{
  "num_hidden_layers": 12,
  "hidden_size": 128,
  "n_experts": 80,
  "experts_per_token": 4,
  "d_expert": 64,
  "d_shared_expert": 0,
  "hidden_act": "swiglu",
  "moe_layers": [0, 2, 4, 6, 8, 10],
  "router_score": "softmax",
  "normalize_top_k": true,
  "routed_scale": 1.0,
  "balance_loss": 0.000428,
  "balance_bias": true,
  "router_z_loss": 0.001,
  "init_std_router": 0.0329,
  "lr_router": 0.00213,
  "vocab_size": 5773,
  "norm": "rmsnorm",
  "norm_eps": 1e-06,
  "tie_word_embeddings": false,
  "optimizer": "muon_variant",
  "learning_rate": 0.00795,
  "beta1": 0.95,
  "max_grad_norm": 1.0,
  "batch_tokens": [65536, 131072, 262144, 524288],
  "max_seq_len": 1024,
  "train_tokens": 578000000,
  "max_steps": 2895,
  "dataset": "wikipedia_en"
}
Below are experts of layer 4 (counted from 0) of a mixture-of-experts language model. Rows are named router (the router's row for the expert), gate (a neuron's input weights, with its number), up (a neuron's input weights, with its number) and show model dimensions 0-127. Each number is 128 + 32 x the weight over its row's rms, rounded and kept within 0 to 255. Numbers have three digits each.
After each expert's rows: a language model's description of what the expert responds to; "comes after" lists some tokens at least twice as common just before its tokens as in all text. This comes from a sample of Wikipedia text that the model never trained on. Tokens count by the router's weight.

# expert 31
router:137109127082051150102126142125141105134093092116095124102164119132122144082166101142131064137118081137137151136131096133128115189143138181198082164052110108148107121110123124105145119145147068137127140063120157096089116064067147103126127069132094111170099154191086060069149141175112148108140123158062121107097133166055141117115141091180095110130120094110115128087182096131140109128182
gate6:159187117083098172157120093129098112140123094156142172155122122164124129158145109144117193145116107119109205132159159123181167138059184098145113158100131129149121118156140162129145141088142104152161104137163054156149087165189126092090175131108161122109069127181135115136106135112143194172101123124209082098074128155106115129113128135064096137132172157111152106101125105193108092167198
up6:100142114175180134119135101121185179154072206120087147137107146160110158138125123102089167121170165161108137142087107092103130066138107113143097142159112083194133131121145056098170114127148036180165123103187144132152119129135123154192104105119094112097194061070105124133139157162127115087133113166115117092098134092138120092127162130170123085162115156092144174090164119120098167091099
What it handles: Standalone space tokens after a pipe, comma or colon, placed just before a number, sign or currency symbol in tables and lists.
comes after: " |", "|", ";", ":", " /", "born"

# expert 59
router:160122164075094111105148111128144119146187147119126111174102121140137129102145075129165065141111135155081185143125119126146140183120134158142087111155128031157099160145115111102148128098208066165107144135113176121121163124064132126104054121146125188139129201119087086124085166132131137142126133138124118160087078168133126085039129155168125165169121123096094160103162076134118119188123
gate0:119145159143039123155123176132149195095109224168093131095139143114113102086152140154096089059159176148100165170140123168126155139138106152148118126123136106127163123100094099025122138139123060086163064125101125076075094193146139143106140102178147134098088135130157140086152191109104109106111126107108134114100165078129092106145082139153089105141084121121133168099150150119161128142133
up0:105192092088102066196165164200126137104112164127152093138107113114089117096183166141062127120130133100128128120128157122160140217158111151119120089126142162088102106114120085125132104119199094131125107149120070040143097120113150096109129103156157111053129115131097134102138098066130100193134139143122169106119107159093119049140115146077121204101121135123140112124138134115106132194118
What it handles: Hyphen starting an infobox or list line after a line break, before fields like Born, Country, Residence; also hyphens joining name parts.
comes after: "\n", ")\n", ";\n", ".\n", " non", " al"

# expert 42
router:151059106123116117122102132153143132203121098135143111072177165172112180127153102147158123127124123112161108156154122136177164138102147186129131164121146111160060132135110090086198106144162158160096109107134124130113115005126092136104107080121086154141121120126121093063152143132176108112114129181073142140109110168086141126145146080133048131145092103079076182085151097119125154155169
gate2:162097154086165054108117136165214160122195098094158105101149133179167100130171135151144126147170156182079168177139124094114094068137101115175136146163149179179135149140186118093137133065168146122099126155165104128191118057097108146111118094164139101181125090192174166121122165116129104132136101138066141105138108142118137126119096148113116169144163158145180124137149074126117138154152
up2:184168197164105163148134115083162105165153153128179146111133164101141116086067134112150132114054149161164161140126098084082161172126154140133150148115109130108107156109126209116150088117179132144124143123150144121093176194084164166139137107143117119128162128052158108100173128065162089099133109145138131097174167144138137108160121123149097179113090161177198195135115121118166138065099
What it handles: Pipes between numeric cells in statistics tables, plus month names in dates such as February, Apr, November in fight records.
comes after: "0", "1", " |", "2", "3", "4"

# expert 12
router:154116110122105108112152150110139108113139113053135144145126127182102132133153086126179125152126088208135182179138090183163121171104131147132120151124102077092138177130154087083167131064172069130137152104090160104115175070071190112118103049157106148165142150113143122065128138175147152087140133150121076165129148186125127087136133139183126151117103065108078176127133086107096111130152
gate0:175145072137124148114120130100164101131153085132056176160127136111088123152124107132093109154148129120137115086160152176104140128119135138112127103166124115089090117144104148162117184102150164137137159123107095172141147108116109159132170153031126143122220142117071049121126085062133100127182169130094121131110119172151125071111121054112152092148097179127057182097136128164102119055130
up0:158161191125132131076182149159121083132118146130084144136136131111146101138147142177115151122081137126089127067159121168104165088047084100099086076153132140115129141154149135080121129103069138153140123124151144143076122053172136076168113105137141109161114048158115197171119132109094144157087138145101121142163161136093149057144131163129146151141079137169147135074160086123048129189126
What it handles: Conjunctions and comparison words joining list items or clauses, mostly and, plus or, but, than, most, and adverb endings like -ly.
comes after: ",", " well", "s", " one", "ing", "es"

# expert 60
router:101076152111105153120155118124163082154165086105123113092122128187149193118140138193132063170091070123134161138158063112180118159123162155128088158137133113122092120133151086131127064083162120139130148120136130087079168088134136124121126124145080124128112184138107073098175121156140197038138152203104120118109122126122154097088164148105077179146075109141098143116156142129088177144181
gate0:109134103109157082143117113131125152115103189120130139159163173108120106107125165155151170148123118150170166069140117157156136088142148127162085108136123177143137178098183118175089060145142130109097163113118103087100099113140122106139058195130158175133156132115163136105128134174156118092050094143081110142196197064152082090127099140068094184113101168176078088127155118147099091096137
up0:140172107162058143131115100175164060088131078106142101118118095178144105105117163082104071078090115152118159161133105162137085136076162113106166138174090093181193129128111158072170130128083136111081167186166078141154126176070193099116150135054153128140122142137132108127179093108100102119162094135117152093130143120160142152129098137151157132159108133088116132110062152145170087162132
What it handles: The word the, plus this, his, their, its, these, each, mostly after prepositions like of, in, to.
comes after: " of", " in", ".", " to", " for", " on"

# expert 58
router:103097157118121095154144128129143102125130092099082113086130158169125189017159130154135128094106117189155106151111105203161166176165138155137151182100094141179083188127115099070130101063147106164132151094050151132100111126120122136069094121117129167131184160128120073128185105191152129113130178124101096165081079134101159099100132131173087137138131120097109142131143106140110124131100
gate0:163168134091119183116112132111155157143124098163177116111098135170148099103147163182147170124106095101103101103117129101144104124124133113159119129174176166101145117096141187144135189098072094125131129102163165162159172068098110127093151127103133178137050125129096175111173113142186171133167167148189038146127102135149148094144215141140124084120167123110112130149114085073156153182082
up0:146080155092157131122142140150132136090099165144117157177162083071078100134140066112148189092060070114131142163135154138126113128169126180119124073146118107118166169106108097139143134099119174156126074148141121093080107096118154157182110179083107167121138135130110173162088124122121134145063170185155122101101199155081091141178161136143151111122204132125147105164186125141147093193103
What it handles: Name particles such as de, del, du, van, der, La, El, plus name pieces in Spanish, French, Dutch and Slavic names.
comes after: " |", ":", " de", "-", " V", " by"

# expert 38
router:118098149092102102131113111187140079170132113105114085104186113138100163109148127138138100138096088123109160130132128151168127165140159142161148161147154091151081134085144069062156115102139124145079130102090113113115110122123133115090141102134149162140170130147079119097187107210234123085171175144130075120086112133072149139096140063149095157198111078090110141123160098061075135126149
gate0:077042111133138164162116119098138190141119146102145170125197151121177102164133192097085128104118131097136159160120133166174099120148138170145103139072138156148049075149171152111105133108117070132124119113140085152155178137152143188112111172117166153133119118145163109092137193081121136090109083065158134172113177121159185116169077100159102168159069119151100121131116110126083145143117
up0:171093178159169186130130158153084169177142075164153162166128170091149155106077094136149185188107153172169099160168184087148157090155117114173144123186110185140144147129142131123146126177102146117102080138189128158102172146118061142112137109150092112115098093162125130160118060149084129158116156153161144103126107130133118097116111154135111115145184083157091109120110053144108086191125
What it handles: First word or piece of a proper name after "the", "of" or "in", e.g. Fort Monroe, Mount Pinatubo, Duke of Wellington, Sir, San, Gab|riel.
comes after: " the", " of", ",", " in", " |", " by"

# expert 18
router:144118114059104157081140146156114044141183058121066136107116108194078122105143118151163116140095092099156170132147098123179136127154113159172066115130127101098097195122117111082131107145136133151130192140116130084069130075129194114113131077181130118164140139169107133122149135119163128095161206163100122161109141132088139062067133125140088156114098118112129118079111079100128165137150
gate1:116126079144137173120109186159163140061141109129118128123111070142162073088126121069136154098109139101079123134127133147155092130172165147226160096063122146070112140163098114179159161086088090097159087137111165118099115142114168147104071109073107136172128127126122131146167135084105159123101095097096095160172155128056138126167143119165078159111143100054124098119082122150073128127148
up1:124105132158124107145156086109129139082194109106112161144135150135097139130133172100108086111179097154138080135103104116059106065123160169087100116177115091122101099082119097126058192072083133133117146136112148077145148115149144120160089071090135139122104167108061160119119113086087166131155126041079151204086157073106140139127127093115067106095142123080162124093155145104119162155129
What it handles: Head nouns after the, a or his that are followed by of or to, such as time, amount, remainder, way, role.
comes after: " the", " a", " The", "The", " his", " its"

# expert 24
router:105048119115115113121135125170152085211135085104077124094140133098120173128174099136145113126100097176104155129130104127188115107103147115131149119142132131147117160134111100071223110122177038148090124072070142117114167075135144085098146128186114123132122165136106069085132113146113092121121145174064121169109092138077156100099147109151084146134125122088107172081118065153125172147142
gate0:124100102105162149151153133095202098131143127090116147095132082199157102192118182163100055140044131173153180137151150092135106111093132127137129217129113132103170103127149125095138151105181172125129112092085134140104181139125118097146088167094117124125152067100079131150179113138109124133107113135089085159057164158111107089125180149109083104155089090158177152144153129110113168096137
up0:129107094112154145129207088138065135143172131157147153107187091089133114151103152128159175122132113083075161120091151079131145142110171137145090099103206143153122134086103124098053137146131090118096120123109134111178119108088080076184140178130187141141105118119120126122066166084092118143169077123128158104154073140143182128123127099153064117190102141181149109092133110172118063158119
What it handles: Pipe or dash opening a new table row or bulleted list line right after a line break, as in rosters, results and cast lists.
comes after: " |\n", "\n", ")\n", ".\n", "|", "|---|---|---|---|\n"

# expert 51
router:123118102092141182116160116127132074152196133094083115106117152176089156113132084180158124141118116150165183114139095110205126106132135150145127151088090106106075122085067077117131120082185127140062189121129175127059101129122132092090095095155106125177145129137089067099157129143155116038178155156127114137121091141095125128089156100159106142168107131089133117140144082060121167155133
gate1:136159251164118175114138109123145139063125163105151156116076134135118189178121146139131096079167149126129129118119117100111102177137186113146086126144168060188114107098081143152138170139144119139147194155100126129151135048160142160127142102097096098130148151151130086109093153126128148107100150141099181104097187081145092131099131134151093187137054140146171087084168126119132149093134
up1:166140110124118126132124138152122112120147097168107119160142086192099214069128125133166142178073075182114110119121170145151139114135129049108168073107154113116100148161081083135095145104119168139090119139119152151134166148136078067153167151077180196170060186096115105135127160116148134151143185142115124093127051147119161130146171183141143148094116137102079141147102103173119165127145
What it handles: Common nouns for groups, works or places after the, a or his, e.g. the album, the park, the school, family.
comes after: " the", " The", " a", " his", "'s", "The"

# expert 36
router:091068103170103071128141092190169077142131065091114065144135120096127114079121127117139118124123101165174126171125107131186131125173196171130171143139126135167065135086077123031140109099123133158112165128114142103124177041116171077143120104174116147155138140145137077103153092166120176074141117147098112171105134106095145098121144142147134134179088108132129155095119124105081128129181
gate1:136091123135111102142112165138175196162142127125121155126106049068140106110106166111177136111143112125154136094122047086074144124126148109132130102100113097095120171145147125104087059091126163244192086214127146145177125148133140099108073105188142096100141115141092087103132177163118138117101116111123213109125113089086145111152139123119095098113140096145122109099095156100123126130156
up1:125138100085141113151098138121180138140131105104164126153127121105090141184148142157150177155157138120167136098198134145141135111113139156109099140168091137059171050112153140130127127078107164130099214115172080101113125195140135170105157181085177233106117167159117164137159169134161107151136161123103141134156198127120174106171128154172168138144147134110104079138118115166081157168090
What it handles: Sentence or clause openers such as In, On, He, It, When, Until, However, After, While, But, coming after periods, commas or and.
comes after: ".", ",", " and", ".\n\n", " that", " but"

# expert 29
router:157117141113082093126133119156150067188165083117141038130186114135104161089141103138149038143130113130161168164109128123133132163144197159161118132116145080164086167140127085064174151091157120147111098134122108112101134076112152088125130144177079139120177168133117121113168121154159105127144138140123165126085070134076178119030140097147089119197096090138097140125127077126132120139133
gate0:078117145174143156153115086118104118149153177159136120106130125132177120154126115134128083133134102144161136163123080095056163133137131111095126110107125148143126121109136070207172110096129154163164166115129102159080092178102127161130082138050135222143192161126105107087159122124072124155144148120124136114112142135057164171225124147170115157111127085109145177135159139141210131086127
up0:138174120062115105125091114141179157156163132103129107114187160144157100120106130125055148167163148137125113133166154143123087141134112158106098147114118080139150154155155153066069184143121091096073133084107146124171199170097081159133140146115058124123172166106134154114158161116155176080140104104163146148113145148117070074085163157125156119100089118126155171173103050060122152156161
What it handles: Initial capital letters or letter pairs starting proper names, often after a line break, pipe or parenthesis, e.g. G-hulam, Br-asenose, R-icoh, W/L.
comes after: " (", " |", " \"", "==", "-", ".\n\n"

# expert 14
router:086089121154081124127110144144153120142106104107115140090145143158104134107133111150134114128089068116130135103150128157131147130159135105162106199168061044122069138121077109057210093098181135100108109111141172114092118123132155106049133077111106164131135133162099099080131145217170143130148153146112151164096133144056133126080152121150107088148100137064106157132162118058118114166153
gate0:077088152170121112084110168143165073143127140066154165109125111135127144133091142126168124138134088089130130039088113104129143109116199142142106143136108086146149168161135097079141111143139173105088147138187132056161178153142127128154150134102091137040098117128080119180136183134153125172164097117122097066101121138117111111070093131123085110133094116108043170144159110084168136160172
up0:119109158158143174130108109150178113101144146160140098085177038135060173162099130151169154122139098112089190106117078172092099058122126105145114137118140090141155131127106184093093156096114086141090131071103051115180115133159126095164154100074138128126118149124153089125146092100114134133115115093119160190075165145095151087126148130137133146149150101103082154177138197138168201096129
What it handles: Words filling table cells and titles, such as positions, results and offices: MF, DF, President, Minister, Win, Home, Winner, Round, percent.
comes after: " |", " a", " and", "|", ";", " N"